python train.py --n_layer=13 --d_model=512 --n_experts=128 --experts_per_token=6 --d_expert=32 --d_shared_expert=128 --activation="swiglu" --moe_layers=[0, 1, 2, 3, 4, 5, 6, 7, 8, 9, 10, 11, 12] --router_score="softmax" --normalize_top_k=false --routed_scale=5.2 --balance_loss=0.00725 --balance_bias=false --router_noise=0.3 --router_cosine_scale=20.0 --init_std_router=0.0192 --lr_router=0.00122 --n_head=8 --n_kv_head=2 --head_dim=64 --vocab_size=32768 --norm="rmsnorm" --norm_place="pre" --norm_eps=1e-05 --positions="rope" --rope_base=2020.0 --rope_fraction=1.0 --qk_norm=false --attn_scale=0.125 --tie_embeddings=false --parallel_block=false --init="uniform" --init_std_qkv=0.023 --init_std_o=0.0 --init_std_up=0.023 --init_std_down=0.0 --optimizer="adamw" --lr=0.00087 --lr_mult_o=1.18 --beta1=0.9 --beta2=0.98 --lr_head=0.00519 --grad_clip=1.0 --warmup_steps=498 --schedule="wsd" --decay_fraction=0.672 --decay_shape="linear" --final_lr_fraction=0.1 --batch_tokens=131072 --seq_len=1024 --doc_mask=true --z_loss=0.0001 --train_tokens=613600000 --steps=4682 --dataset="wikipedia_en"
Below are experts of layer 7 (counted from 0) of a mixture-of-experts language model. Rows are named router (the router's row for the expert), gate (a neuron's input weights, with its number), up (a neuron's input weights, with its number), down (a neuron's output weights, with its number) and show model dimensions 384-511. Each number is 128 + 32 x the weight over its row's rms, rounded and kept within 0 to 255. Numbers have three digits each.
After each expert's rows: "comes after" lists some tokens at least twice as common just before its tokens as in all text. This comes from a sample of Wikipedia text that the model never trained on. Tokens count by the router's weight.

# expert 103
router:165133201091210110131117092102150148163114125108097123127172104133108127060147125097121150054185123090119174146123151170149077178091089158136232128090197197166155171119138104122116127106157092129148117131104155116108102136111132104124143135109161161184145111141125119138102131150156089137102121160125064143170144100119125117122066110122090179130159164102127160125126117172120088156085
gate0:077131122104130114153120124110133124146125145186167144173047111132157092119151116138156104130137177088114128100156130128140138108076162133143092125110074149143075153132154191120103157165154119131157150099089131141117120154198157129122157143122115162162140222177135139148149164182132121152100133197174113091042087111170148127126131153134097122079159125083128151169092161122129090123158
up0:199139137149130176124089132117136135106106106167111123078203070152140114153181098136116124136118136099129120136145107100121132121134127134140190128148159111100125116159077113118111096070122147134123086156118171106161137052098161038128075119160099101155095130171149109103120112185125163127164143130118141152143194136147088124119130137145088137107115103132131076093127113086154182089146
down0:154162066184095087093086138146167140166187101137123121124155136087134117176157106124079143142112164130114145159128112148102078157131107091078099096168089136115140127190102159145126132122105176149127158150152160116172185149138147096139087103152079147109128109138166108111138070162114194158145110071174152116151152160096117089127162162115156100155116121141190130068045085122180152138146
gate1:127089115151140135122097100094093177122109137133135149136133077137151098183127111145118094142146181056100106068158125141152142140093193126072185153108137162056145149136103097080039077174132130130153099069131131141176203073152118121127151109166079179122093191153210119119082124172176174087075101133153134153112172102151123161123116142139097122179100065094106202072085158106128165160162
up1:130076152157174125154085081097122150129064128123107103112095065140118096155135111162116116105159186072109123064134101152184127129070149145151197163090166174113170174133129115120052051147135118151176122062109097111175131080126136156077137122134098159135117164135132116098072136156159179119085067128147132134124196100152111108202102136131117161185168093089132172086098189065112136142117
down1:120185154153071119124095143172162097186090165101161076149153083083139083102183153171159127129131129156138075148138128091151133144118151122143096101130078130153144075156061110102117096114078190157134154108174115112168140107087123104163144119207130128094124207142150114175094089071121101124157099046064133128104096102098134178145102132147189105080173134160154087090087135117167116169117
comes after: "\n", "|", " (1", " World", " (18", " 1,"

# expert 77
router:126125029104192109135123111109139062154149146150148092144122149118108107161163088214155147136048122135116153135151113142076177114120153112067122134148078133161080136151117095131129169159068164073164149098155152090156090207170095132123070113165116054139075134143236164119086139128152188153163138064146124124172149145138107150135126100096154144121106125177142086140063129154124121107112
gate0:114171074165154104144079119105097108094111215121171177153123167167149189121109120145142134114100100197153164127160128113164122103141162118099163187151102145085077106122173088126140146095098110101124152106123048136109098135150153113164107083135167102118123156173160133125140083174115102057098128090175158095193101077091135156121149093094195134151133120109120181102116179130097150114171
up0:088128136147131112131077144096084107085105151128154141184126133152168189102122144162147110118145100174128138114177170115137145117124124091106147201129124120127086132089173098176089124143078123092130139139088035156117096149124133117195119080115120079116118160178185147134124077167134117098112138146186164184148083062112127155068151057130151125163155111107157129148086156130100092096134
down0:139135086112067157049124138159134104087135119132101132159058108102147115084108155156084105120183084090082106079073119122123130116147104122120172134105146113122154125091119176147201167110166176133173106145147128163159158095060092126095135115043177157101163161172106146095173132159123131139151132210075127151163106083120150114143173149141099134070189101132102174102126122149155104101128
gate1:139151183154120052108131165164216118107119031127124137171125105194165092119130112180190102153111154149157111127152125100174191150111121088100157156125131149168133087126143111166121020102107196128137107177158212153104096172093153207148219067110105106163071152147127136121076081134145146176103152130164108118149153113155117126119121168122103129165192131176099086178122137143091116156129
up1:136125101073127126143113089105116173146171130164160070152137181107130167147145133124124180083124078050164134115105099129116214090167042093070119090076113149152103169109065092154196092174130117147154107140162157157104084112162102121071085124140100138108133111104145105091095166089155139115219171191078134148132117185137146105145100157198139147130152143079144104124109160030123091114143
down1:118119124154121129098170172154151075133125136075095154131133130133156069116142139135106109166162147131123088172175094119190118093088207150144112176095179095089146130125134145122112140134155148137103161133081087161148109151160087158184141177167083145140128162196093140097155145163182194089152095129139110112082148144132057136126097127106160147122157135168095131072194058159169161146103
comes after: " the", " his", " their", "'s", " her", " its"

# expert 118
router:173102071090203148094158089119075160077135113122170198076159185156115119063142115107077120093176086157077159115155112125143112212097103147123148076110158147117119129126084160121090174151152087146147108098150159169177084134165104086121112158118150126160158136166129085119113183158119165141145091146119124133135107140132142161102110138131105153096106129115205172114148157084155118116156
gate0:088167115163134167167069147090106131118168099093134126137090111139213150098106109166114129090092115154112142145152120125126165147136100165162163029146114084152140166150122162155118203147131138155036170185187082114096180135087094045165085169123053102123162133111124138099111090156107116137117155113100144109159105095114134177067146072135120154117125132133152109132130154145144123121144
up0:145121138073109112075160140123171101142136180154098097114136148109071099139154168087126135117137149090200137135141108167136098093152156093114090181143112141115169120080176122125178080103124161086196121064096142137106117108122121200096130111147166143144057099116117107170155164092172108134123138143109089071140193154123114059195117185091129115143134151130072152096148122134135152140101
down0:154153098083095092100169143160087117094176106145183127186128138073117113145119139140134131134188102101143137119147190158087125180158093143132089118165115197150086150155113175161118123156086141140166146089133102138101133113113112161129125212034131124105159128000069113104112094070105124068130144066173060130123047132116150115096148097115144109127124102096127154152098103078120090114154
gate1:129128103135100141098155106117149114148160116099112098084155114201150108165095149048128064126136128146117114128126130141126115116172129161112121121143145112102113154134110142149165149145155081138110144112150121126121170130104166096111117114105105149125151076110047126126150167147050140091140146182116141185104076169135128117090124164133132161133164137138178104101155178120134140149150
up1:152137082128123120071153114141121127131160121084129097107192126168149106149113151069140109109153124160118103141121125144116109153121095157113095123140135107129106116118069157132166191172114076114120108139154097122081132170115109139145065104118156157174140120097106113112130170134097124112171136179106124176126100171185103131082103164171131195111136105134125078066107212135096129150160
down1:111139080098153101166087094132173121082109074105106140120114129166132103113112124165102136081081170159128160114140158121145099159027128107124139121101133042131150105092166180168069122160063135110119167136130122146125112121161110131173178127119116077157240137196148126094139163109174106148141066158069108093135175113109138170116094122169115097128173114127086114129138164161156109114110
comes after: " in", "In", " In", " January", " March", " September"

# expert 78
router:085191122120085161108140108093150156130152116115137095151124095080103141167069167199143118092141066181108149170151138096077143105155113112151099176136100114134130156095099149090168130150120120138088136125149092136115131159088187122128158118200101107110110135135190107155104114098088133156165090140145172134066197129169129149148103095147099078175091132130113147128085129128097124126123
gate0:097180083110101143133119130127139153102099081146123149127159174098147115158171142134178093104161067160104156147179146184083115153047158154101131115066117149159100136166102147151155187197119141087121178191149132127151121165146140111128171155157131137163073146120044122175161109160077115139130112180114116170073135140148155120137127153149107120137183135094123151066115147148118166140136
up0:093099187132101096158101106141113086115089123197110136136162090104107193159157119114170049134130107173151061096078113141148079110099154161107068124130130112098207153139126121174160118161131134074191142167094140101069161134080149174129178083060153198122087137092161153122143111130135151111128167159127158114127109152149208117115087122107141119123135142151152146132131125102100104106180
down0:090093129170131178123150151124163111138110179160137098069126106140142184097106101110147141163144146146180161151186070096121115081125091162110114163149122154164080146129168187168176120131103107128153169135146122055139128163183158120111120170185112203163102068129148090110126152120109168096125093085111110095123180159114097112172165153130119109129090116149139150159106126138090158112162
gate1:147098099125155081112107153129109091179117122139133139085142113144152153135195165073091188156149183111144114135123107130195114107125135114131145105150116139070170136149145141204139125156129191116155098163124138149135035147124118167105116141075175125147172130108109129061158152143168144115086195173136092068131080112089163097142170116088130161128138099071094151166126142137164096142134
up1:164149087084158145107106099144105108103116163173110162128163192164127098077114095114093090094090128150155165124124129172109111160114115174099202075110136154141133089123151133103081136074155088095166181083113148107132150091176080093138090077131127118166128073078091176144147134140143097121132132066104108099157112185111127153124163193126164144086119141125194124088149141168164160165156
down1:109153139097137178106141141097102152109159191155125152096120080162154156123128168130142142116086149124149185149137185118107124143140121134082083147071070050141068141159126164138101116074103105140163117095114105058114235105135151132135160159185115184031150091193195141127145161193048122122139080123139165120128175164114094094155093118148083073178108125121148139133104107154116143138136
comes after: " was", " is", " were", " and", " be", " also"

# expert 83
router:093103193119122141130102110140101150165112137100084103157126112152202106152138123118127098185117213146157070074083139132204114147112130111118115117169117106098212157085187134131103084142136202107103112130154109073112149151137150151180134057117104118140095140145202112155108098151207206088113127170160099100104076104136103089103112114108122160138128168154047130148109153102116114127137
gate0:105089128067082094076155113112134127152121095133120131143144131097088113132153149108128115075180165171083119145078074123139160156107070154151174149125127116180127190174108092137143159114135129159108155172145158159090108123163139183058084140090147186084092161145148130098130134128140131148177089128192164114121085183148141185105069121095114093099153109118110107077110133106101184140169
up0:189144134159182182162151141199123111127126080138180163099115130159158193129101106135108103173123092103194163125158174102108109078155156103082106115142107162112126092104128138084083094120128123087117070110106123126142134103120089103184188144176132124142161096095112122146135140103105092127098135085066113084112118118110120109147193163187154147159141173161141154186150110161152088140122
down0:187119121174134062176115118162155166146163115121120181151137100100099180103160126098110144122141122167138135126073144092125134112116148113137167180117168170161178122133105131146158105099147122141157102130175127192114127105174129115082173135129173114104125098127102115111117129103110121125193082154114130120144111145135104196171130117122117089088164184078138130119157079060145146072121
gate1:102115137138120151115131120115143115106082062119150187116086151124164154101120088102073101094166152127123116162160129072128150147060138184140187087118079105103144157159107083078177161142255101143162094108144193137112095161159091158119099217150164111182097103142135032129115171155103168175129071142091080125079118111110136137118168120180071106155138141158141215118157095172158147135155
up1:073089197147036145074133130120132095142070122129109105145103111080143148135145107115092144088106168142139118122122117130115133161116171127145152082119124134146196124127096120084155130174129131083037139119106130080132158139128118142125078130149083103104133135150153124148093080136086121135086103148128138127081108107072080196136140050127164155086145141160102182060088053211065102136154
down1:077108124144113073090161111190133072139082181102155098117163123140164157169124129182079153124142063141153156164113117152143083098086114178124133185165079117133083151116073198145165090131047148134127141125123112090100083118131058154123140105157081109119129113093117143156173136116111134097111172123177139123171098061094109105176094094120077124094125127141105139125124156085141109095080
comes after: " a", " an", " and", " as", " American", " football"

# expert 11
router:152106110129143158083129089153157079112099119134123098158077205117142112148125100169123127163136130188143106127162128139121139165093142135119112099105156132157181137141114101115165170179166153077078147090134155097137132144130093154173079116074073078171081164109129147128094097155117172107109140123168085146147108129146146106102120094125123191127125175103080123128072138108112160199142
gate0:138124111176105154229054118145125140090126135120116147126074154115073172158146098162110142126193111119184159058183093139162122123097134162125178158154152119131131165148179084141100102123055155152145113192085105102097152118094119121141155102104110127163136151150181107130049078167080165099159100037095153132097105034139119076154103107175124163148101168167118138117138136142134133084083
up0:128109170087132153072187108100059161158147109190121124145113126134075137109121078142155157139099116096061117112125171097098132124114083073145144114122102088120044133118108131091121133129128124122111083055139155101166155144149170118128107134179146132131137138169145098161135148131119076128169078168123068123152184172104121129177124094115130134110137016140144159104111171089137122140103
down0:172150122155131086141122106118102150103126085104101189127173115161073187121095122142080149065178104108140139129110089162163131146117130144148121154113111117104145107138203191121142114122124117122110164100144143150148154189154116129035122131156116160121117104112125147089134071123198137100147125174179119157158065157125096180091161104140185069131083135130169102105109173194136097091112
gate1:226107126088135101136106160140112137113123171150159198124109157154110126084131082062085191167141128166110117144137197063130048122086197136145162083083132113128166173115138114164099104105147138095104120071152117168114171052169133168104120204118161170151120119154094176118155141077078113077135079144093115112125149104135099119102070114085084144140101170130158155174136167081154142175134
up1:103126144131144167120124106116112118111114130136121093111139056129075161119082146159126098085094098118137115136097121183140150139159073078131094148118142164156148082078106116044125170099119103119176131159111104146139104167115119067148148110141144103067140108120162093131125134127144115161105111068153144107136121114137163145161155159223155085104162103119094084073140086140144123118171
down1:107117127176169200165157096089111142151190114069120070118131144092121094140159083158197130144142094165119114089121165174094154099145100086105135136088150080098119116149171139103102083144190089167087051124179169136135112115132100181169127154121130082171140102161104097158189155188173160118124166110155168092095107130090183085141112117152183103106125121169122166094151139152191169126159
comes after: " the", " The", "The", "'s", " National", " his"